{"activation": "bilinear", "parallel_block": false, "init_std_up": 0.0253}
Below are experts of layer 6 (counted from 0) of a mixture-of-experts language model. Rows are named router (the router's row for the expert), gate (a neuron's input weights, with its number), up (a neuron's input weights, with its number) and show model dimensions 160-239. Each number is 500 + 50 x the weight over its row's rms, rounded and kept within 0 to 999. Numbers have three digits each.
After each expert's rows: "gets" lists some tokens that make up at least twice as much of what it gets as of all text. This comes from a sample of Wikipedia text that the model never trained on. Tokens count by the router's weight.

# expert 18
router:516585609506534422567511386525500523555550432588584434473522487434501473424530500512556524540522510573521515476486464625477523528472545515540487456488509476483454519494476495470568467570424545562549440507475600473584382473513464503538525534
gate0:425489474386587528511514540461553460529468503431447441520534436557502550508532561517502480380479476477519531516471618517531616556467492525471460517577542468541612583562447498642513467546466511580547520454568468414485502551535506463421551450
up0:629524482553506385514474550485426429453402446547520537522503501485566524539456475463536508507461530464608462517565524492550520508519538500519543514555476531588536546456513542476582536447489473426509370485445523507537543403460488479503442429
gate1:521528563497556514587519471468533534503519501512458419422511420530502408467561466499475550448572462448541530499466506513470488516505542579545545471511537463510474440461480595510559490445502505537509438568497462498491456593488501518393571468
up1:559497443485508406421534527530515445506528488549572515487472539547597507529521521550589564518576503495539441462531497606548553477523496536476453591453460468474543508447555468434486580518434481449521521451485442551539560474430554401446482482
gate2:447520408452485496533480568518436535504482417465476557524423490546547544535640530463490562374503524506452567460536583488526457474475463585488530566474508485426561484518485493507427524558564435479537462542555428537538493570514551497484475502
up2:519513481608434552486491508626560499482564544449572506510521545459529496517449492477450453500537477539550485469529467505469471372551498516480384440489574551527450494459408465472484453492453483500592548481454456466513488517498425556603396510
gate3:544498380570485532513531504485523599445554565481374509555488462489567485586443499620460428482509535430560510471491506548509428456440474508505514406400467447461496435455480482484436405515551478530491551468435533507452457549554541438567513414
up3:514468492484489444469454478513484383535525489494491590508454558495529548514571539559569444507567481521537511439503495389461491471577505445493459543598491539473568514458480483384548589498569556554511514398548509519489554534447568556559531501
gets: "e", " J", "u", "a", "j", " e"

# expert 2
router:531588459543515386564537435546586570487541451505518511447564434492494456510532506503524475454503477582465544529460509535475558561529479581543452485658555571469518417471553453494499475572502526569536476593485575547548488493602516516576555418
gate0:505498476509558396483441498461458493461507464442479527497504553552493546426508575516524459499471506517559563547463559440427524390541473453507448445503506536514538460433461508520526476503425539473471439569431418510524440449550584540511494550
up0:525411608573533492471471487494511448506469499540449490467418416467476480498443544508456400550484469466476528493502505505501503502609533490513493441594506464400585539441500479465514504484505484446449482485540506501449508415478414549545434409
gate1:431627490484496483524468439387548437453489471411431498502615401557527458467476487528454508489541565422503508435501542454571472569592449537510446463559538459464494514559505512512558536410405426427524442568512479452482511448459467583473487515
up1:486505519472447499438474467494479554508333444442462620505435458511501545517471608440493513498467508561551455528550520586453479524435455523495425464479464563508504413577388574587478540422511539428570571591461450554501481450604510500581396586
gate2:566490546542457608470414594536452499493480611494483538454568558573416511523393484453528440478485546471459502524461489514519511472533504479479443403538479486561400500525404428453466446554413454533510510454512534416530461577523511466509545509
up2:516550453449456590431487533470438529615574518530487423521509583512472662512513451480476439521511456458423508499461586454478542505480537558521483409402550455584337484500543519470541402485490544522425537484533520487482486548528535491460484489
gate3:471366585482475474417419503507439493436563496454516566533483475420528525509481463394410488517572475479393535410363460476497446404466445566432450478469532476516463463484465480524476436470605481471519481509488497560376472547578496548499412586
up3:487502530531526491485520478460531477448452483418528477495517458503508527487488495465491527441632539447479467465538370434561432529458512496507469533529564494484495496525464439460500464489534468477524627460445482491480412434474461578516486540
gets: ".", "9", "7", "3", "8", "6"

# expert 11
router:602582549554522450612585468535494547527556473509475533472574501444592472504507568443477498484608566651511520493500596500527480471430417554497439518615448582427463440532492487429531440516498464504514482511469512467582462521507557488590579523
gate0:478457551359545519495500532532565519541540476557479512572446399448524507364432630492534537561376540495492425612520499491492512661583523490553429404457555509532448555442506482544524549477525540476453434431515467508485437532485463536391538458
up0:502454506421509567592395511560485509474539464523511512477550510520476538480456583472614465513555584528507390500518514566493396527486590543596413532450475569540450505560507519454492532516498553470477437464497486479452438478463448514470500462
gate1:513470582469544510479430454427479517449496498508527564542599529588455479549476499478589550427324481534529487495470589538539571462571494444508560461527508455520502462489492451470587484528582470506474570512552399535394534435530535524443582563
up1:491522523478502415500620539552495534438453412419458537475466547553453510406507485403560434531460514500463534526566515489451504398571556478551447415462513580602548443502541415429457483524478527437474520470486535463398503566464489520498508565
gate2:458494523473559475543519516543539455464581505467472565465467426507476571509578472539528524459505546507466505486508442601503468548500501535466427436436529459524499485400669613479489503510448480526419504579489455388475503585455506492464458552
up2:491452428479534520557630507449483520583470464453446487463367509529571457526503595522421455485507458482538423456517647549490485573500430440424490469395570486594445586376542477435453560506489543464473484488396474452486609553579491464534427492
gate3:529479504494465467496477488455399504507554462539470550481531552475552483568435472417371575438473363468464496438541551511508411560463604540478502535469534461506479469565584526555545472544516576586503511461532465471566514480452518455550507485
up3:464519560478476478388434375501552513504552404561430551524567429498454500540593516509402522466526524442482506529574545539496447487550504519461463465486626381515439489485629556574506534519546523525555517552499498532573491452570547507579543541
gets: " |", "-", "|", " (", ":", ";"

# expert 21
router:529586506523509431517499504514488569599538498431525484565558497438561486412512532527587447404575579535512542542532445575465518622529503510518453491568418510486453380481586463470477498556427509520570509536500638423517449437535547558630495449
gate0:501417467579558527485532494485427435456537490439463500545504387513554544554454534543492473458573596442583534536476446493554503589505505505455455520512493524458500571377469474497491479467478464520444523494471432430512519451541549536558539549
up0:464569496512537472458439480476513494460524454593518485490530617506505485481472460563390432541526568429521544592510556506481485403529500485440500445436524499485599522537448463435324532567549445546420504486488467417548461492489505468480542558
gate1:483542565435384471459460563422493631531480445473521464514472494510527504524452420458503476579494433509608471415546484442559468602502580521469585481527492562567489467543574575516543531424544557541520620540534548533509568587466495498484534451
up1:513527486576506550412412498466528457575507512511460487534517527520479478488588549486498553429486360504584462565506562452458526443508466528498476473574483564517510539583573576485502548473609524524459573556484490543500551477424522512464454489
gate2:518504544504486485439582560546519485487580440512469423587512512542473552566479562553472610512396483535531492427540451551601507538496554589555511431512544528520453484514533528584549502505468479492531547452563518541519530521501564541533483505
up2:478578486469438472620455521542523537480541519490453550520467529464477459508430423513543493571545535561505563444508482435522447499545520527552498561501440503544514440554547512551551543436487466456381417496498486604508515494449439488469518503
gate3:547465496512482567554536516411568505413493478518540442431495554403506549560543491517460502501368439456407588531445553483518518502533539490390554500501580502429511467439486462410523485554467427522526514475512503655464453501509517424404527535
up3:482485497498560574456532490551485472568487494596404456539435377433519394504456457481407440487544506631458453510549461566540554548528582514511451561566472515433533487503424542483483529491537529443492507526524503450495469461526508477622450487
gets: ",", "ing", "ed", "ic", "ation", "al"

# expert 5
router:585602532548487425537547461514478586509526486521515566504528393551557553477523475500468522551564555523473536527422509535388593615427484578548489468586384500500453416405511472507483417512543524525520472546522599446616514471519559548529453438
gate0:590418434571465524460610513516489434429513536451499533522488458477505472509501542495514499508476533523460596420547523445545565489466446534561493512486582502511455482546491492458578473565545465517515565495554412609442471569487440504479532480
up0:451457563525427543411618518615553547475509513513489539495542446476482523383426463528434499429519466498442456499469518480500531455421417444572575539483484574503560509461458496588507401520478500528560575494515473485459581467641540498504608505
gate1:509467453648579510480567587486435483418528519547488494445376497482448490500532574489458394563500530615529444449522492547509491456447470505427536468537488539439457449463456489493519501507484482552485511467483594452522612491533463538485550530
up1:430438493501604396515380509517443512499560533497455414526593536443401556422424412449436531474473414562453461488469554573535503520503475542479490559544525413520548520482600491457540501544454516577510553540503450494525533530511458480504487452
gate2:418550518415537537509515438482525469536526509473492484468487552459509486467526425536453507483495511449456566514517508510550479405435396504544473528432436551397413459533501487527435424463529463470498523472355509468528492450507462446509520484
up2:466461478458489476429489437491544451472530483493468509536559515403431459563506478404512504546456547561484509486485521464533418464517466553485583422504518606543440483388536441550474564576522485586469514554530435499513594504518508491492467544
gate3:397465525380531504522529499519516438501485553445508405479448519457559520379532487514458496440462494508485443554525475492566364504539393516487504563547548477533442473443507427496548566542474552522490469499524496449515598494628527485429485503
up3:449456525471429494496453533530456477523484513429525504464488579503546542492551450518441554482544498545568487501426553501496469486465504484443570489481408504498597462507488442432547500489494561430477510505509414466419441498508514462495552542
gets: "or", "ar", "im", "am", "om", "ab"

# expert 0
router:563542505483467437494473479529548500528622490443528535486560443440477398416481458428497529508502533535491551437435506598545504501442514576457459399555520531447379474433466485486542435535428542553481514592472532513492422421568504493590522440
gate0:505571486464503522483553430524529492463491504440466556546433487373529538468476513486459546500453459524467567510555531476482526574472552523485513528447510456513503625410509571441482525522547443545489480538505458486521544515499394533510492417
up0:410511559498444441436462447458512492482518551434451574402513519420507589437486496498529393493499474501599431523565552569420483567550469539486556557490497521507521536493459553522607507483537494391486554567493528511490393480435627523453519572
gate1:593494440527513469539466509471496471522513528436550465524542534468487444446539498499415486563590453491462491531631551463407458501560443462456495496434559532490577503401482513491498536571514415464460592491593488501464570516558627524487499521
up1:452427494486602508549435549487516585499534522523620529472546494419388474434525457530527520614549512435503552459495494389510521443509460507523497504476518513521538512572597441527452551509487506516620497561483507517530560413469548413506522462
gate2:466535473469562513543547463463405495428493608442481488465459552585517492522554481470511399558525458483449568499473423431543541550454467547435603489453515518463524503501470464461443533577517515449451470385440423491552556526447544508404476557
up2:567521447579533499580508526505483529481523383518473531534491584494535468488580447540474515561329501510435557491497507562471518453489401397546407545464440419605476571482412401502584506397425453549475489576527518523509477477487468557529489521
gate3:558533438506430400395452408482473508503496466425464501547406470477554507471473547582487544543497519507619516493478507576524517490489516444468499568515492518490603416373472502401514441491525553497494455487574490589495531553589410497535428540
up3:448457471476500509509552497517550508443521516480510478466448512510457438544498423430509467490501481536504456519553466463485493573575497583565407457453435398472522481513524499511559468567506507528534540417529406438409454500454511393452525413
gets: " S", " D", " L", " R", " K", " N"

# expert 17
router:581532522579504474587556464544538552539526442516562494464579471474507461489509553489453552561490485611449624602518490426485564557456452551583469457491482536491447485492490467507462468570502487543550507587512496496520447486530488503578532446
gate0:486473500631433537511544529497483474432537582515510447430530575507548597472466566460571597449483483445481472359365443455500510507490441514535544481574483489494467566559505545515505514449523544397437469521526483502473477505446528550437531534
up0:528537458576525502389540497532556530480553453468509495532514374489443486524543479522486482518527470599605545495497459549500550434457394562588494477549479525561630481527463536467498435466455494466457501521498444544497519511479485401506397383
gate1:596572546586469598545495482438455578520472401414562522503500485473412556509384469460532540528545482592541528453538439565427531469430507429444601473546407531493512411500502516548550537417464474578448526409535461519583432497490536464445524509
up1:504488442526500503537485453553536434537487544446534521395527459527558602500417457451531431524491489573538479509479477535519552459485455524488485530447478612559498498488423543473477555499542555515441529532543500562459482450498475497483547512
gate2:550479504482469504408467450546498501505443642455534511459583521562589525508529620581457529443504534530510435478468537514455446557474394447518355564404548478529524534556534459547436486528415531533429503484404530514444556541539492504581430547
up2:529497439443486518513517510501530482466554517520580576505413532445538507456405442379474525459489475488477539539514447561473496494538572533473500487490599455497552527564526497447491531487560518506593437508602456536468491459445447537511434455
gate3:481466541491423545521537446410472427499447496502504477459549537526484504439474454552494523480423521514462498546500561476517503491478513415547544449454402591462501504508509423599503515546443540578506465465476538432475515539565514405499576532
up3:514435514476466527523615436395551454528461535509447581483467395420502525484545517509504486437410514447375483574422492543580456515463414437513459469421466451489503559538544523623493546584352529510456524469470504479553564448508540448475521501
gets: " the", " of", " a", " in", " to", " The"

# expert 22
router:575578547539543463535519454441551519532554440471545547460577441498484524454486612419485592504570517492474561465489545638504490571501518604510438443561440518413508466501550400500438466562494537553516468494551639426492373418618485532543541529
gate0:481455507555441543458571526505380472467533534543528404433406430486527515454449596484468439490545507522468508533562416524542403479436448460487551499548559485496512551494441519523466559492497612481515454457432347420560542450451382537508528523
up0:505410406519575487475460520471473610536462528482505500487539540570381512462528527414465518489541547388502522512518483545605523485485464510498450386460515459511472427507518491509389479512495538515452459494442482463453397586453561415487537533
gate1:471470458427503550503485484469465586487505408535515497448439454583491529440543470551451631580504549458518453558506556484508494486493519420490541575462565568480517551564473522553473518503549454513526399438592547451579492500518483531482475441
up1:599472508526498475493529323481529405400500491473491521481505508544565472516577432500494508509416564505515462438486603539512520517450579566541468496492517601506555519516532513508558466483530519506470506459574558524552519455486513522460464515
gate2:432464418605466520555530496527530475434452520433456569430491448483606526457479463605490461574582492457509532519527518446530492551530567424451502430488492504440549457454513474446503511513578556592527434586586598504521460560519404511577508466
up2:458631375533536527471473500422583498420422531558520511572437428563447487471492506519426573536534563424553552452428585514631547481549554535483436491492406444549529480465542488553526484472496468601561519487393513486485480454599521453559483535
gate3:523431497506470488524499507489525578450543587525511444554495458514555480412608570498459526455486561551584519433456487550539527546487563541468510470544463478520596474468433502461479317407519560456485496454535472579412515568600533487566483476
up3:519572490493552520472475600383544416406462530477574496535531544448424521625464432481546508551410451471498406459562560510397496524472421410549535452447440506516537519377514505546451581584504437456448511543531540465547538460478482525516475504
gets: "a", "i", "o", "an", "z", "en"

# expert 14
router:504515574536512429621626443556577579582519418534490582372560504575495445508572538494449478467543635538467595478528487445543499564435475612542406428484463570477506421489523455513497494537463479505514505524458524433568446422510511515497487526
gate0:556439463508561549458560465566465492434547415551598517501504538423480499531536508475603474530566442533515531474625441599501556406486420490494448508527454495494477510532491469474504506556481497420565549526511405579477531517413533528541528576
up0:466506498547512571457452443489554496571496464442602429505494583493451521477522599509552499450573459483535461392506497512513409474458489475486564493556456470465431618567464448434471437472508470622439570526454460604535512483603418481455557438
gate1:469515504520457510490467475528521490497500543534600479540469449556471475582519492500470434537538544384477553456540492560478549507539539426514511433536514410512604599467419530539581420525545453431426530494547471461464464462453457514437516440
up1:515535529532563474460558595479404499421504467558465498480485578479568545507431499399443490567526504441511565534536498502477523477413434510530552414489552503412515506467481429459464506455460406542530546501537488437452381546507457442516492491
gate2:466494534474534517521522547530460492566481427540478493620531487522508553440505427534610516531494439513449565508541558456495482407453451502591523583546488430493468524508480578374500580437490485507483493508602536593544546554568494511452405545
up2:564497611523539490557481521441438501495525517498505491558512499543559455504498463439456624521399589416530428482447484489460498522482475563455420468430542468450447534493388365505441484542509530583403432456578524558484514487531456514424577599
gate3:480490505466482485487539594378438526442534560566534574476432536445567549483479535500533443397506482431525430436517468472475532574458452527530476485508451569465570583413547558451501469440415489463432522510486477514443474482491502523490512496
up3:484432535474409463549398542564526463547508512435568494537451553529498463529486538510565567483492536468562522549511544493537370480466457446471425621503450603486505472472573563557501551623495546466580482477468456538512667502509408514477490521
gets: " ", "|", "-", "r", " g", " for"

# expert 12
router:507472520569428436503467456534526527490515494497531582485523514489491457491514501490557492488564526528438605583447494540434533564562550527516462447532419521463453399464520502419482421526447495569539527517476508484426416479569532561548432463
gate0:444561499508528510552577428626443492562580538525532568569535543416508630526485511464495530471528495501488581484522504480465515395464471460485463480469480574417442465509472452472551397565426455488449490432524463488475532532391553510492516520
up0:548359533502481547543441491501564509445517540473534506476462476545572411428486446516452493437436611486489560596358455512515559551503533474531492494504503454545538435523527547538481410423502529418500524575480470537569457520465595496565450565
gate1:512467586497470480593503470490568501427464476448508514524491572563470486442441443505548431404522499581564525582431567560496509507587494500494451564504475525531466526486471490523549403459448458553462478570454485384511586526376455434492518480
up1:512546494467462478429417442564536557536550487585587531438501463563562548555580533481507560509538538461485553495606570379552523591443494465489407518423527578465534566527568606514427525498548525456517533524549540481426462544539527545518522587
gate2:468507523565437542507559548466539474413502502545427501487515484528362535424513508500486610529427501593493522553468509549491555496411506484451477515460523534444523459536502552398499503434505474508514519463511453477475460436529411532508442495
up2:544492493483449549503569508494477459447548487486473543566480486409482517484503486517520466507522538489547462443459449549437540521454659492470560502505450546454435373513522534495458417571540413531529525546547455440393460487470512553545440540
gate3:496517418483471509463505507529557526452446502487503428540541445517487455510558453488512472601519446584479546525560525582501422533490412527444532445530565476445497416450473461446627586472495625404488514493518479434380433460563521582485622430
up3:539508534501510535470616495447531477432549489537521439516458458447468516523623402463515500435530526477482411544595493611519582536480501442491481491440525407576508471410463506484565477550471598459555598555445443386477486483539487431523493448
gets: "\n", " |", "==", ".", ")", "==="

# expert 7
router:482587469560547478574495480491589543550599424435562531509509442447535500463505539572504517455579593571473549395518464601496491593469448494439431497532426551523482372471490450466460462551449630494567414555513590525501486491552493544617602445
gate0:486492547508551473532579479488518465449421603543477444499443411387443480500488532461639549474480483574481480521539452394515536389506495588509576473540460510564479512517446423477630523494426535477564529582372484484495532444512538522519571542
up0:503554457500487467485594531445392418530447508485520433511537484412518494543460598421507545466550524472494436467562482536526491432556465512556499502490550471627593493474508526463500511502467454499408459443542528445452501441574471487519559456
gate1:457545439478478570452473415489514458476474511486524518520508504539526470586553547440463515601506415445578510480413383442596605440473518470578470503546510484530460477528430566469423597561586522467491450469537583440534584476476511485457567527
up1:498561446507530501495481495589472491521423562454576506440540494445559557513547485532419579529493507532452435482473428454418602541463519499439524610442504536573540344514422512578476573594446554547449412514482532534519518509543512478521420503
gate2:551488537526537455481601501577532539519439468432434503488523470481515577531415480568612460524631450539492473443551492456446432597487471479486583463534506411497536374576499445500503486554544368523479545540536401512463513533436448506514498366
up2:426458552495475520483539511483478485466461459469515476524566591428609498593446448528517527448463521496477505480474544456470463533577455515458434471557567504452516518442510451576530454500507567463591485508472534582504520542521365545398566508
gate3:484506466467581513517464518466463524557434513519531422535454547587476458546505554467488519522429512441510480585506431358422466522430525542515594516507520549409513558472536578462480476628475549553459522434445494506446488478522516408447423558
up3:403530600492529465482573480522438501484540544588576430527514588499513439500573609511543506484491510531541466559476525416448446451522533466454490456605501502452482537509527533596510487433480486465399480462438504474502505467545455474502459541
gets: ",", " and", " was", " is", "s", " to"

# expert 20
router:554545567560569491528533388509512461537519462497552499527564518491585450432524498427467518518592501557389523569460501552459481512555408550488444486520478543569452453519559518511473431535472532511548493584510575432532431515500464477525468483
gate0:471491503452477465458567478471506507461421566519417508482421499530542464490469477463432499535429445442588438540407468583506468578485469436463488557445444498446500484481547499490369638507432496434430512462453485431470488422470486419503514509
up0:458520515507515504441521513507463546616536442423497408444447541447465455479523418596415503538484553507527519574544490447526466489459540564428441479525536564559406435474458576481551469476376474503489480544421635546502579575395457494428463415
gate1:433631426499589455570571502478526500538586535413501494541486441585592467574539402431436472388419440475441432577556493531450425553464527440515397586488497446509510549453435493540536524442571469477524501534379551467497506437467523492490410525
up1:541481447495540629567486483383503523508416546454486448484494547475512462496429555485570590483532487494466543519456446482559487482451467596409527524450504501435433514370489551525556495669546458452551542519521362505499517460512556457522444444
gate2:514595565568430539527506463530486546487511457496517439523501521517561511466472599450451453473538435501460393543505471464543364497500542468518514570368405456447449493562557454517483531451486514496556537504388582464452504554519466522518496508
up2:433530538467521507568542583399562491520478537565599521552541486544495470434559563470620476513489414410539462555559470596492549483477509493522514502545521529525417488483530491478542509540541559504362481466453497472474583470546562477537570473
gate3:495550469438494438387525550553546504528378521521561546507492508516475484494509372574520477462620497515523551404469452436602515456636531516589484497489495530558585475515465574530530478539436518430549482524533439510468509518498447521517508517
up3:511525541538440530419528448544474465525440526486567543530508499396443496455472438561473472516586530433548497528537592492502526468470469470486431582468430528560518499510506489520516476534463592488490530559454488507541519381445400438486485490
gets: " in", " of", "ed", " as", " on", " was"

# expert 19
router:510574458673504379505478500515651449486554532495565473463524470561558511485582562462471459445593554548464527459516522546413529608521491573522402503572546533482541418448516468472546462480425616615500554571484476517482480476482511435586461477
gate0:508465370460513557486545464440557579542462567417593471526579503506518550525533576517482399514429493541475491532559426553465541376494401604512551484475476548500546437496549537492555602434510545562525586498525534505512500434452451507520453462
up0:474412437531547535487577606437459544562476483407444535542440430517458555454447521502523461455514541474518516530454523433480500459469580599599526461444501470452494537494514535344500482474406574418496524478521428363450540509473463434458513474
gate1:447495459496423475525474452513446527484446459595459402559429507562434470575585506521562467496513542508602515522561464447503459557498529527455471511508453514500498501544470590602431458511489578462434523460427444574469537428545479453414456575
up1:494601536514599554455514508451506517531481495445525466466475493539506496515565591462527524484581501410488465537465470472523455582471606505552515452422500504483511594509499513562504447531527560547578479542493412441494462519451465512530529500
gate2:422550457517480494436524556507496456553499488417570568460529519473462464506574518412436394463485563466424403539549436508559445487590441567461472521568521452533499534443519469520477412562484421481409517538474397464507572440544535492513496440
up2:588551459507457414487429537579503532502563558432540482481451437449545527534569514555486463511472527513582502468464566423518551474445498536506444506562409431429553417484559493457445478567438521559416515437425474497452462482642471496534562475
gate3:521488446525386555480556509567488510516484585453452457539433484504478550542548485509457414498452440508461537439471525536538522569554434552512398530500548490524477474563561528585526441385476507464574508522525559534547552489435511483528511499
up3:456491537492509537516412533522506521485498452532428448485504497471422620577431530490524517571505552474561558430550472467478452515506415453477591466532492550471495545524482354581504479591565524486434538498552509638541512458559487525441465438
gets: " m", " M", " s", "M", "m", " n"

# expert 15
router:514463516514539344572457413494523507475546449452530551543519502475494462436504476503515564483545519507538518455381482499459494651422532554592425493562543557495479517486541451513461441548431536479538499603499491468480497480524453387532499522
gate0:500532462499494499556510443528522566467502502418509458457509550463613490540562509534549605465547389469519506570549503475470467566511452412556520623488465468508491480582534516541452571525419481467534468539478516500452498469418522422506595557
up0:499540452447560557500349513476522458581405457526506479503505544501472544440509402528500464552574515393506450517544402490494529435465541470465467519456488521521413487441497470470422552495523413488564509547654592416409541518581494444510465425
gate1:504444537486427476601415492556576504528444529544491540583465395535487562546590541503472527507492479468612553493478541408451429541506581603555545456502538566531518461442518551437480486551539512519405521468419540573405490504384498570527599543
up1:455476572487560516438525491552484442525472491538510480478436446491451372533399537469547515606509513520420539566522455623443443490437473460545451482444526512522503383479419548528449512440520530492567438565633507528577452528480529504595523515
gate2:523454528393493501367452522509522499445553402562492471549455468446497488532538433478550431536528520433455552545558428477654567528509456497528524549464548441481471602479549416618409413518602535474427479503515533559473504499413469529465520573
up2:414526451539390479478420584432459489510563537480383480518515451463457446482495462502507559505480378499464584549479543453524487523438486601488567427522450551557512483550465558547469532427529484487441412507481500507464499493581550574676511474
gate3:521562493554508443641534445516428468567550472482572644537538518516434452491428514481509431435440426480502532561475498425521413550445494437502436605440596462495472470522450519398437531436523479560589449391502395473442495562525511536527442504
up3:508470446528570543498480537544514483419477605499469494477557438476539391418494570486498501482576611538420574482529489531470481509452577543428449440528501497502503554451453439470438476559511396504491504480449503477515521500426589509534477415
gets: " f", "p", "f", "c", " p", "v"

# expert 1
router:558506471506483468612471444520549583557524498443568541544543409481483508472504503487492526482654550488456519533449495573462604570532446587476436394542475511438491423468466498445387467557431525555547532549511558480491474398552502539571447525
gate0:502538387500559503456555423486539511487491470559427444502592509493532448438526532435396427542463453444508517520469527512493477434427545469538484487408511551474566525422557591494549433505371509503469490554546553486523576562561552578513376418
up0:468482522468545478557563507502496441513492489529504606533476477553522547496487587493506568520541511458506488451464479476573526477590523489423571498531513576521515451458462557504510473456472448569585436542435511515484521547524565519539520578
gate1:510456490517561567472531582515477463479530590465502474624491507445520514527511521518623581504500487588557516528480512556453538478583518581491435484409464491446494460546536535599561475548538542478525488500539522378505430492525522454511544534
up1:420456541497520521533492544486511450510452545468460496594409438415459598506600522475576581490510482446459579487490548512398529481521488585478523561476560443588475491434535518489450436444508503516525458589574531497554395517493521477521485502
gate2:391507482403550493503529498522548440401484568480483600634436494445547563434473503532488443430547561538573506535450529567482401578553470487508452524549435490515531420505414466449517517576541512515477412497438609537507483482532490431468440555
up2:417502506537504570454528502542434451473490432556517460427480516484533503503436549499535435579447517602421468488473477543554468416510536518476511521542500440481503445524517534447524534513435414486461538579513468525498427511479473521469455626
gate3:431477475489464467517520537605531514527487469489498479556406512471543505512497479554535431459458493523440519494589497601508562468585487528439591458483429404514499500539510485494468469445504511407567499523475500421521556542421470468419604391
up3:561507557496448615562514506369502389564451545590514557590501532484574507515563587478508501492447437456490515462554442537511509451471453492499532527495485503370478503483489487535577573360491498534507486543422436527440492538503480573469556518
gets: "\n", "%", " years", ")", "s", " States"

# expert 3
router:532573552574542473598533478511553502527554498466549513567560453484488392385519487494463427544473501530492503555527491513495458561532447546480441456604518591445567471411530404495483484572440462575487521571471545514493415450470518483530551439
gate0:422486496417515394533574475473482544616410500476484525558479452491493514548448505552543528472511599474533523422520483522577573454484507497548612457461450389465536442559433516481548454464462496499504461461463433577531517559522446483537540459
up0:512483528539483447464513491473453480525586558536551499465483557569409416573488399439496442524463508576429479582481513555480501409546452501466492436532465501416535520509510416513471441488543374528482502485470543486417512496508448524576540447
gate1:509530465480533572490505516396478534509500541523413518542568538435477567402533482441559471501532543511565507492513515541531511535410508514587549508526483556439463573542535573532470464440537485515477473436533581478483487526633534507560557514
up1:559450549477467459482451536484466557567531472480511520471499462522476398440512434439447485558561503485537507473426357455597470479527584487462496563510506606444495476438567443505508476554474490541544524504447477425597467454449526574523475449
gate2:496566520494528466571446442454478542556470379446549444511529486481443464443424477479594478456447519548468643495538457479529449395571489526523462455580585482502524453567433552462488441455523464459459553483449393498382532432592557480474491503
up2:399527537513552612447487457589519543426525419399437530492493503419473509442465519549575509443434555429512622517623490460537471452546458501511454540531550547528522497506534451494532416524543533521509534496433531519431516508538564531456511485
gate3:528562498558440495531539500388534547496573458426460526399541517503542596518505409575479513458538489528452490501495453468531453464535514566430587525369520408492518429537444478493515507561461474500498432511432519556457441585447529448435467481
up3:548524459475570544440589558504486552443489540506610496546560494499501518513440530499535484503488514431487502486537496497512474377491443421533468524539497540508494468590543470599491508495535548493534612411545460528499579506513474525572504480
gets: " 0", " 1", " 2", " 3", " 5", " 6"

# expert 10
router:552514517562482467483601498483511496505538437491567561488528470495574476488515520482514464607511552578475519502564527460555454612398595539546495455543453529415511391461533529509475380509449492553490504586465526496509446457531497463469569480
gate0:522579472541450532496445498534574503563548504461463550571473487527440503473538503448518516490516451494491447586522431528427443543422471488573490413520426489471467562547459518496561513508585467491551541550447379526495524531551543493526507544
up0:472491501533520431441585506551596460553526511567444460458511543399465560488498592455511566501564519493542548554497540515466495507487513417483519507469548414406491530507515443562510504546469428497528485543434457546492461464501444454444457448
gate1:537470595516478539610468466476516495465483449521453528562469483520563507508539434497495478487453509529479434542444483458447552500435444475566472529491435492538511535522387427456576517495504506538650580488502489517518511557416417427479554529
up1:406532533475543552552493539506420427479536558492466517502446524504577538562591482562431414564576421493509477457476533524487475499501457607555475487393504362511576500510530478436441537507477539537491473541508443597486448524560465488588599441
gate2:511545501445517494504533597553471480422530492537520575398448497588484457443550528503500490517556530526521530423423491496614482535518490551448460453600500416460521555456462520556471499550477481547480487453346459506497463481544519466430451520
up2:534472487630510433551510503554492531512525535452466418470508567462593518410518488490495507528633464549507508467606502488548491570442506603496505533451470469545432534542473477551509533426542562501513564503451505449428507439451502456551387471
gate3:426522563511521401457542494448453493566511469541444508603558452443432411519544491379480497447549497558573540465502470518553539532470520566520501515486461517518458526410556466540519526496489477499436460470549525459566506406475469567457420564
up3:587469505545536548566411569586478450556512473458478414518507505503422486572509519440464467518524559541580482352524451423519444477583456533534463536478530495526424423498455471470474487473535526534338459432541502572469437552500507579529477452
gets: " W", " r", " R", "w", " V", " v"